Weights of a small mixture-of-experts language model, trained from scratch on English Wikipedia.
Experts: 80 experts in each of 10 layers, 128 SwiGLU neurons an expert, 2 picks a token, a softmax router, a shared expert of 128 neurons.
Training: a variant of SOAP for the experts, 6560 steps.
Below are experts of layer 4 (counted from 0) of a mixture-of-experts language model. Rows are named gate (a neuron's input weights, with its number), up (a neuron's input weights, with its number), down (a neuron's output weights, with its number) and show model dimensions 0-255. Each number is 128 + 32 x the weight over its row's rms, rounded and kept within 0 to 255. Numbers have three digits each.
Before each expert's rows: "comes after" lists some tokens at least twice as common just before its tokens as in all text; "raises" lists some tokens whose logits its average output raises strongly, later layers aside. This comes from a sample of Wikipedia text that the model never trained on. Tokens count by the router's weight.

# expert 5
comes after: " |", " C", "th", "18", " Labour", " North"
raises: " at", " and", " (", " for", ",", " with"
gate0:149126084170105101162116097162118105079137111151128123172156134143100123146131132118124158131145081130162108095124092094149109114141088103100119150159140152146094145122137058171165179086092111093177133177180140110067087132107127085150186141137112134082122123133176139142083120107091127179129111139093127145108128129131102136130191174149122059135052145093093123165112087156119165141096122083164106149121179133161105137106161125134159123138129167113138097123158127139070093119174078160085102156118101149141122169080161149097149199125117098153062137161115118087158083120145121190148225102045126126125154138139130074111154129114113071168115152089112147139053193086124121176141128060079181088105108099183113135208110130143153174137109077105153146144186112143174095078072060
up0:149130199094119145110091166101098155188153133100103169124113125115118128119151123111081072141097172090103145141118132168103201160138211148137149134080113133097141093145129119119115067135157139150130107100065078158126179127161108153093057097083151107128128162123092120131165136121195147083150092103125137111156124094174156095110118091102111176114141068148171121081107134173136081136138144103046072086102097168119193117157106102119105158116142148133157118115069191123188122155103142078139146109154174123120109076137059144159092071123082123090149131122161149162162140140076127085125025115186125130158136110123085166108150134128165151051165161150131130098143155178099119054135122191179125151105114114132116119109082135115086083132156156122130121095074120129079121185147175
down0:091148170066112138139147155102125143162117181165072109130110183102135118120094175108101160103154126149040078142141074093174119105163162146137145078085119139116148096098144087100103141159132082158116206108145124100121146117127171183131126076148149117156137113069105079111141096137148125141133100096090119126102177147144161067098067130127175155130167138190161109174082147136112119136171211127076139117124155129099114143086145126146130111126087105075077143165097074165167179061107149146150184100164107088119156095168101110177154129110132154184176138089108102187122140091068136145151094096164096130085082156164101156133178121096162114148173152098136145144172111039089173090124093156105114135099078169067103145095104145121100139155133190157136178143104148123129092134100157

# expert 30
comes after: "==", "===", "Early", " United", "See", "Personal"
raises: ",", " of", ":", " in", " (", " and"
gate0:108121131140137155127125132115075180087083095088088117170215149173118156122189151152181095105153093101177143114123105187111108155113100111091100124141149104110159076106157158125077177152138148105154173091096093189127164160106102095179155183182158133125135099093151081108124112120158074091153165149084145080168098146059167140110102153127139121149143119184096123147043104154148101127143077075120150183168134125197093082166105131061113095168079167140182105135128137142133146133073135132150118155147146100177121129153110089087154202128150122112132154072213138149123151116145103116152158092129170135130159086111097075133066067120068143157096126180126153136125141119080140146115159139183089144083085159115081104181146105143192129156154122134163135149112146141106122153111124
up0:103124158127133168106128128178092107085081116099088116196165160196155168148219134166202105149126138117163161144134140213086135148103135072113115117110139173135131149091111121141151162130116147099171096100122107177137185159079099104118100160131174135144100121073142058093119126160119132112154118142101138065175083163110113161139172139108130145098118150147097161085095061156125064121125086066083152130160108186179096077147129136136122142180159163125138096102113106127157131128051194121176156183176156081161099179126098114079146175123130093115087166063186145148126141111122165099207135098140147148118138134125111110160106133134122162140121131116131125197118139106116138131141105110146102183061145171160098095189191088173124153169144116130138112169128163173147125146116158
down0:052135087080166077111134186084109118126118143137163111172140108167090133106117087116133091051148178134168127108134177108168146164148120150112112153149134056134167082149096170105099144187151078133058150151070158113119128152110146075111102136104166086140074143158113055113169104148123128115159149102124053199093130171159137124136105145106124113142112084122139098151169119176189091154171072077119118143174091146144116129075106118134129159116131123185116101124105085133203151095141129080099129177185178122129136118100108150102060177147097142119160145122189151090108142117150165151119160154130146170150123150153101168117117090182068114126126110125112040093065150098140136086143128052079140165160084159143121108093113139074120139151110143144094159119140090139160174101145167

# expert 57
comes after: " ", "–", "20", "9", "2", "7"
raises: ",", ".", " and", " of", " to", " in"
gate0:061111108145096141133125106194202153109100104243138148161191112098102145115106121129104149181118143097140129114148138130127091161085133047147172114138130172202137159197094109130121089120105139114150103113181082168143183140171102137128142104113103148100056198138157171110133163083135105151144108142127090093148157121117083118165110110113133109163133094147064111152128138120107122126138120115109145054119101140123174178106118146141150104107088073115157108131093079141119085075101151071143170160146104146175134172083081140072166153137131174136081142083110093146062119088077122143177174075125122135135157127119088181114135087055108096142170123116160148127152135106073058137144181157132119072114128122161120148108139187143089136080194135112094109072108105140145146127115103
up0:084107100170144119063135111193105126080146127171118115108176151107080120098084132186122103133135199117153163131144200098160138077077153120129173085114089140104122132161121100110133138096109103152131125198161052133101113158101103086151107153110098136129031125148180152189188159129125122161096101140139126129134121087149082145161145123114174130137051152105145097149127142095134135176135101101105139132145126155151128152117062164117184170153177103117104090129113060151124132173165066156113158106110082112170145121130108123103113160120049139091115127110139165177089116110120097154109108156152104083091092078106104166080123112089064109129178157124146084120157080177092142129152105132089127186141110123153061168099160205113133120114197128183099100081094163125168092115128171
down0:073105102118087085108184128114153140125100179184132138156089150139149111100139126162193080160136177116186158100123099101142154153109130135163140135108088093111068100161078116119184153159093087151130116071151134106135143087088157152105122176096133130149064119081162087132149144117140112119165164173121057101128133141141111123167150092108119159079097165136135189121105147151127127119142144181153104149086083113151148095147114122144159120164156163181140109107196138138078184134107151112111190110120099118045188112124139114137080162118072225137143089067092129138053141136161062158132199136080116091131164137154092115164161111134104134166132130207110107129161153162128147211097205147130135165118141145128037138119114106148092158160160133140085093124169136124121150150123101

# expert 41
comes after: " the", " The", " National", " P", "The", " a"
raises: ".", ",", " and", " in", ".\n\n", " ("
gate0:069109138203108139202142135133080117178206044110153152101159185137080100125105084120067132096108080134114145124136144124107155135145118096117139103179162109139131085095137148182120135145126121096157147099141120116096119175098149104109114086121167114119120071171136078191122160066130190195187165176140134142129143183219092141160127132160114138172102154145152159154117128183110135147068106176107072191135109175140139142109126156174159168165146084142136139152111125128166119176126094206151165125137088114145167136089107116119112140086170094145144141142135114124162134112100159086158155146084153165150116084089095062158163137172116116112128162099122150086115111062149116163136134099164094145211179106142131125143106138112092169157164135156134070117149146093155054098152134
up0:129126123127078103149146185165106126173148074102148133129125097067101170080108094128147152159144135067056122103172105119088118136118127124112122088108091117160105120144168110128179120174103093150063133104140091125128089150098210053114109152137165097170129116102091145151153182080141156143091126098160111143134095118068110161103073165146113137134161172015202055113084093155101087155135098107177081122142159104119092170178175114150135105129114097149168132154158164098126127193106102132219106106128052156114093143120128105195116098106155103127124111164080120079149147167087194053155160089128160151153178091136157085094126149148122125135153155096125076102168152107152087134140105137118157163135138116141084160089165124144108150136149134145125126100158128105092102081137103
down0:093129070218094114144091156165146098106128109142090160063185202109129161075162099139139104135145091133074095116082112150119139078153103152131111094132107041127145094094119150070159134119146109129079179087094165116084071162109164129138026151132133121155081116124103114136104099113133133208130171137164108137121133114126101104143106111116122122119099116071094108173114087105066108093158149170175126166111228115149018163134142149133078127154117130068133138146128145123161081128157110122122124109168065194174137156082116149151131130151110114183125122131095111127117135150086124127126092138099134083121168132109152099191143170136117146152101094129133163113167119186131119147098127104109134138084111139139146161062109105151089113123110157139157119071145077093156137082213101

# expert 25
comes after: " ", " |", " D", " T", " L", " C"
raises: ".", ",", "es", ":", ".\n\n", " of"
gate0:124164111115125081144139154117114168156094168133062144100097137113090117109114147152093159120153135203127163102110083101107139117132126108152093098122103116096103114105103130176143134080129137142159134191150123109142147197071210141078138105096132110090112115144145159101090186181148149166104171126103154168106107118103114138084064197114126133115148126167125121113185054224127155142163112155118156132110079139117177157121127174098056172136168085138132182150117153100121138107138159132149162042177098101108115120125124175171112137158158126127158110091112116097154150140147084163162092141079108156157135110195122088094107146142138104101168064122154052180109124065193177078167072121135151145123152112086126169139145150106096159166128175079111148174180184089095116158124164
up0:126135136118115228074147091174126119100174129100187174162140147137171120111110109121172078111105133115105116173182112143118086095129130123134177141119187143149158183139131142073127119136152161114105128068120130148116150063169059109175148116152137114171124168157102098108135093105119103141124099134182085131149157175172128094161193088162143107165092168089147123129082205087123093107118148078119125121124154111177069104119178103163192126131086132135097053119144147174118125129104129134139089144095150186152143095162167107064171131118100084117107106153127165185115124122099214138065153105148128021134134133084127150130146135098109126166071134140112176067106163144102103122115165142150090068109127165170153121117121121123182124090127099153154130101107057182135104098111083
down0:137110116209148121151101148061110144098133096169153126143104100128153101114126125210147129070090134148123157053109094138127161108119132120131187145085136119141096149130122190108059124100090100103123114084130108129138115143058128126120145189110095090137132157121167105118195130131165163118166122129158109119130080151124118143136163145103134194173097125158138132115125162092123127091128097114136162097159089107086175151131102117027122096125130125113050195092135100059082119089103067140104120149090136141135122117095091192128148052102110077203104154185121131093167135098091114124137135169103167125142124045068068130106167031130129130155099180144159149165102147120101144109128140094085169171135153170132116109167113168122171171136133120078092115093133111151152129131200161

# expert 59
comes after: ":", " ", "\n", " |", ";", " |\n"
raises: " (", ".", "ided", ",", "ili", "\n"
gate0:191133157112117127157140161087156164145149093154057100162140209091152155098028077113121161151178204113142163123195163171102126124117095071110119062111183080107115129131112178082124052129152172113132114131143142141163112108124129130122114109166102117152167126188168161081093158069138141149143098089127172136136116125112109082130114087133155131173106129164152151151198103142119082102140127124147141201112187127116146119106114178140063103143140150149122141180145122184151139160161119113092105134135091066144099171125067130188133116121170175146123121156132184170097134126143087172081133168124075119169114150123122129161190065124152077115120197080157102145197104107165159128103093134126113138136136124105175155111148151197145119130160181139123185111117098128124104134087136
up0:156135123117115128132148140087187190163169108155068065129147200079162151114034080141109168169157200087147130146174156153089110119109131115116155122113171106132097098151105157100088079136125188125155140126125139164201115153148118118120127093137128159147143120187171133097120163042155140108141119104136135141160123153122113076186114087128128138145092138186118125182143102157096122105096172072141122163131144098096177116118118179128104103160097128134135131192135124184139193168173178126121064148159102114163120148123096108198127125135164140103121089144091183146045148160145091127091142119173097135171096146099120145143214043126128097085153208123165109145185110127177187114167099137098127150141163158104167121106142147180119132109136193142150161139156106132132120115132117
down0:143091155166108142159177081082093177137110180141115159137200173162152100188146075174175144146154097106107079121169053118089081100104134120125144123144169149108144137130125103096135151089100142147160132124109164167109103097117117159192152078140089073143119154168110190078139126096172128161097109138147090139159088110126117085134080138118189161115135096175115117141163097160115183141187138123117170156099137120160136097105155135121100183170147167036089167121122165192134150124141130133129113189142070058129114139095148162129151123105148150131085125125134147098175128093072152122189096123143112158107186180165095084080113123091115147124194060119186144160134126111146104113206114141086065143117106133179139156099125145138152190126136178162127168103149112119162137169167169

# expert 11
comes after: " F", " f", "f", " d", "F", " D"
raises: ",", " (", "'s", "ic", ".", "in"
gate0:169123096191106074202139116128092122149171059122086079142127136124151118131130119134097109125122202098158173121121150150161169152167135164137166138101138142109140113126131094159123115061123103175125071160202089104145094088118126067084123143088125108132102175179130123092159140135111143190107103136131088148168113140117131108146205136092107071144145127057130097156129165063104146143129133112085110165086145118132125060142110082099157138143069118116143164077152106080185201106072130087160074185138137170112078137071091138141135187133180111094131163162146177124066092081099144166105189114151089160075066141093130127168109103150143051116116142150177112149152125127114142062127109071141139100128118111165112112155080120101120103105096185080084116116139142111115119136125125
up0:109102199147111087183162156113125147174141118098084132180110148102136060128123107156106140174116170114155088123121143176138119124087119114102128097121191080129120092083115128184115146102160136108078084109112176161100103133110133113148151121189100123141093154157094155110154169131138164178124071190137162164137067118127094085105171144135020120080183178069086143106151137148101121135127170122102129161113132139185232095089160125122103130147097159129118189123131114095195167148132124122135088160092119146163103160107097110110145159094155136114157174150141137115115128126053123203117125141105093123093041203151119097154138100114124108125163143134104156157170088077179119137144106156080148083104094117121132091140095087152114117103122123169093151177148088094123156135109221
down0:098171111174142140131114183187127179124165113134116154142128138152103147102117072133099105131202118124097097152141108109205114170116101101124162076098067131079167142171097115136138118156121143166132099135125126096167168113134148144119092126175184136116050093128158137112140139096101152209099167161105125078104163104124139167130171117170176150117140114131131168144123151117107156111142134145035127099112160099070115093182196081057087132159088158124120180158093124074187192170103153126209096163123077143083111148080181115135155144169187076127181164107171107164113125133076150118107087135113118120096083118156123173091113140122136117128125188137110221155159144137125090200105142147130103157140130181123065135123111134109103132178128109133145145117148109094177172133120129

# expert 27
comes after: ",", "20", "19", ".", " U", "),"
raises: "0", "6", "8", "9", "2", "7"
gate0:108099132101160125113156101186154125113135117130124111125145093121134112093142180173137177137121155154125142133087132122127149144165168106137164116129141136114149109093157148111094140075141095064145142049131086137168125130175113120118130155113142116159140179134176144189127107109163109146154146143160128141166118172104132076128127058087176091179137124201180109120168146139169119048053137110138031142168159139112126147087180118054157127186143135164159067150124139106125153131129125161093119144102101106182137103122076125101164181093148109129072090134130099121072107140127125089192138080131143092070135093175075135150153116167135145115037135166182095147154116102093139117202118162098079084107112192101112134203116124191184173154153099125131127170104152063132095129135098
up0:087080149094150178099162129154142057137167119145151079133153149133169113097139162181199181097067136162106147185144133156118135118129173115145181145133157105150121095094158120115101152080131101141144131068124090146115102147152083137100107152115126094152122215114123168158121139086179152141129143157143160117166082165119112080128106078108179110183158121115095061112189119115167125071077119105091074128133155128103124150085151143086193101186169141168135072164075168160134132156113161119083138134100133070123101074109088148134177169069180086146064112079145076127099127155095133077167173120093115144121085120146131145130127133150140191131037141169143112123154126120130162107125154156080046117152100153148108139134106137151168191140133125163161134146146166061122133123168138
down0:101174093142128163174149184119124166075073099146205106118163149116182100141082143165121094106125072158114077151134122109128141151119118125118122142087137150134132154124123089095163114120121127118052178065098110049123084153151129129100122190089128144159227182147084084107097066128154094136058101168120113152116146123151117125139122135183080120110104111134088098112128100134087081125182129179097123090149174126115172136122139158125090170094178127158116168136167119109155105097135137172102175140104128090120141169155130169128138166175146178131106097145110089121141189160084091110159155114153182121091181156098137083105101120071067149128119167100100120103131100132098166098167097103174115152216096105067129076105158066102110113090168092158155126090158171108071116126139146

# expert 60
comes after: " a", " the", " an", " The", " l", " new"
raises: ",", " of", " in", " on", " and", "."
gate0:134106084229093149111108113169163131142121121149146118144056172085116155145168155142170145125091113111195154174116156090111095125129150126118112106093091091126107164158099141132151106131113146162125161090092117109138066123141086154176152157201156136108160091165087119125101121132081098172105152133179170128206137116079084135106126158096079121136131136135145063149115069092146152146085087126119114156183130170156021125116105108126136127130103165125091154113111106089058138145185081137150095103110101129124087129079158083155117148069172121111151154114148117120187138118147073105166141137178112121143147124083127152063143156131077118110192152116128105114131198124061112175123170171150064195126087106112115158171159089128085181086107118151108137164142134095130093081102183
up0:113102170190083148106118115144162153104137113139132150129090163087094147135148105106111140128044100091165155168099152125125126141168154085099139118082082127147142123220099151115128147136079173160110176095143101099162086178136092151156083136186152128097138122140105114130139163104105096103104173108148142126215127162137045131129137131133116151109165145190130079130131045054111143139085087136141098171149119177155062094081124113137161108097121151155125138104144110068106123145193077144150124165109067128146128118117168119165124142040154145133152150091151125108130136093133056135152122142167141124134144127088107134117134140104069087148195202161132131111146137122075130183141132150138045187102053144131145180160198124127068168150113121134141101199102102116141119099125150
down0:140114121198127119114078132192142114135116130154164147142080146104144100149079136132219132172065127170125104093135113152187170164019182164117095105135117152175102121132101154122114173064116162144135109158110117040182143117130108108179113149083176145121125063091162106159166103199084177098076132153176130110086173132076112098127133153137092188137141127148095131117178139105119145157120124170097104103129140130103140104166089110130159094116087080087174130075099129141186151116168147109097131119126120110096098100088191121096111128113165118165169160113130113150101159135065177128103140192138128078148137161081151209148088150130110065131135117094119156076159133142086160167156211106120118159120112164128114072152154096129122139106102109115143096148109168117082138104142096

# expert 77
comes after: "0", " ", "1", " —", "2", "3"
raises: " ", " D", " d"
gate0:166129072149125053084116139093119091136205074122135199095169157138127118102138193068166111160118161118132123164161109133154135108157111100089176123119135126163096128195132108162122156158101169097107091141106112085106055142151118143141094126086105149125062147104071157119085088138123134131175125092152138104113100122117132091124110097180151100167175147118099142111092113131170113154163149090110122186126127105086062108159173151104143067142108205059131148152129056067116139146150181193133127195157100138191101132088211155088123114134097118117120104138149147165141134120081137066165063106120135134105152136149116105120132168164157194109125137130135144079162153141097100083116139188149154100164122117074095117129128161171168102149095114142089110209112124167128176113142101
up0:104175163102122123136177129126131062109124150168133161139050146133165053150128125123141118140138110152112151081132144090118136149086081125137136204125171120128132123094146156158094110153188079115123139183129166112183132140122164109100169084156118154131135106064132112151162096083161123130142095162103067093162132156158131143110144126072107122103124113114181149156111171138141163127082062146163137173139176133179188085166142109083121152128163114114138085149143176133127112124142083121092105103046210100104153147090109143088118130059153083091135206110132075094098093099088138097085102136092089108139097160179149095148110082184106131158090089148067177137122144140184181149093107142183064117160127124098163103094130127087168090176195160128144115114168081128098163164118092
down0:150159135153147169148172121121111151180172126153113110157095152207159129113137115104072167132101096132112157142108109086168155149137138093156116103154180116115087109137097119120068075089093088136115130134132157095120155128191118133139154067143148097130117153089088187060138107150145166080135137075068124119095135109203200142120084116088100066125125094113132147127115148070074146104113051120058116122181164114172171105125106115105134160156168084088097051104111059163138141153115092080098162138165107110125098124159124131170089150112168101115079146125173114127119094176182097158065126071129105095095120113098146198188109053083121136125121186160207103129135125131103100082128193114168142122184124125122166092136112084137169135130144144127145137110126112129180117112095124

# expert 46
comes after: " of", " in", " at", " for", " on", " to"
raises: " ", " first", " same", " B", " T", " P"
gate0:141145101106133162128104092136112149136179148120121124032104105107110082136126110111112118131137123119136079096161159138132111110096124167099108068171079164070117157193130142091115142135101140121137133157175103140148154124155143146108171150144122126188123093128177115120095133116128144073118117114148136184190156098140056132075131222160143078151152143119143108088105147162146123131171096096176076127083103118104042064149089108144128175096184131150120105180122119085092099083183099155093166083110146106149159138091042096145087089128099156094115157093135131180120056149113092136121065084159101114126115164110106122080111097076097159126221101116116104087081101139141180104127097144162152165085139154100065163159150113176124138117138145120102160133129139133090042108089099
up0:156140093102155163122103094135103139133133165141146141097109147133149095125091112090150137159142113128121087094150136144146126162086123107132092049158063152130119074136070139116162116165059152197165124117142072108146143156151138144122141194124074097193094156170131116136090141096113152031100118114180139200143131091125115134061133201123113078165167146162109113094091105127145107117169118090108069141101077129095094093171067179120158148124149116147139131186124131054167112078123122131062173063126157148166135130105079136140144115114155175128111118091135131156128076109121104165162073162160124164108179178101138148087111117097093175107206122129117149108090128120109138093132081132137183163108133085112104141151131081152126182157107189109087166177141149074197113131142088
down0:125097129122086142076118130123148144150114117177166138135145157118136179153111090128126165162137112068148054101123101127135115096092103085132133134136201147120150148084081103118159116165080086166088138120140156113122120133147129125202075156149146133148163101142183094046144129160113129134105190133123106103172127130145080196095085075112100130085122126136109175088121140178098184113104058117065140095164077118046192170079169181162151085099182117081130135133159068087107130146105136106147211105120124153133171141118128149150125091102135099133115170139140116125147160148154164181156106097118129169075117144127144187098183127119157148133177180147088120124128129146117180124077043131143121176124069105115116119220095145100152147159115155153163141164108098156150142097135191

# expert 55
comes after: "-", " |", " and", " of", " for", ";"
raises: ",", " and", " in", ".", " (", " on"
gate0:144107148123120095154082131110105179160167156136123174105141098100028077075140115100084151103106101122116160101107186139123169162138153073150134176147109112098145105169151168151152073108101132146193068204127121195113084107145086129140106166182122045152081108153109104134131119098092141194135063148141168164183129134142103041162173173150123124102081110094087165153097127121145078168068154122141151114115171146203148096124139149098091078156137078111138111127127125095104116156135162119072121192130097172139162150091061156133117131156146115131172125136148100097144180106174067147107109119152161148076170112120131107176170162166115076109097147115118155160113139089143136102129143134103186170128121129142077108159106092144100074127161135116097134122105079135143185147140091
up0:095132222105143052102128131129142143137128131094130118115137124151218130172149137212067141142130092087209170054076088102149105099100155157122192101095123099115135085125135065127112172122164139148155136081129162146064114130138084140154148095148112129094083176106114134196120142156152086129138153131070170141100094190141115175129169095165109139135147115150095147112123067155139136073132074093128113135133050167087065164101168152152147162104158122135163120129095090096144096110122120096153144099155115116125093121155179108120125148085127097146100181125202161072159110151070140133048119126146099122207123137128081177108109113160095091112156106139078081092121190123163129121099132132167124160107090148191115096168105130141110136125141111155151188136138150136106124156143137
down0:165118140090059122150102159098102106147139113139121097132055124095124116114082190162122082062150157128127114130143110161122099125140084092078171072150089049109105162162153153135072113151105138121127119092131148031153133144197142144170090087140060104062124058109150145191136144111125155091173099055138093167150168127159129146092110107133162112071144151122105106121128151198129181138117189125152099128140120178127129110128132129169096148122124063143138081109055104126133133139054115119143122162132091137146110101078111074103176106130158153058134151096121116086122154082142128055128122117140140158130118154107064062133154128159089111128157132126045171083125127215152115113111185157086162131117116136081160140167146131091133156149119128097119106091131123077157121116151119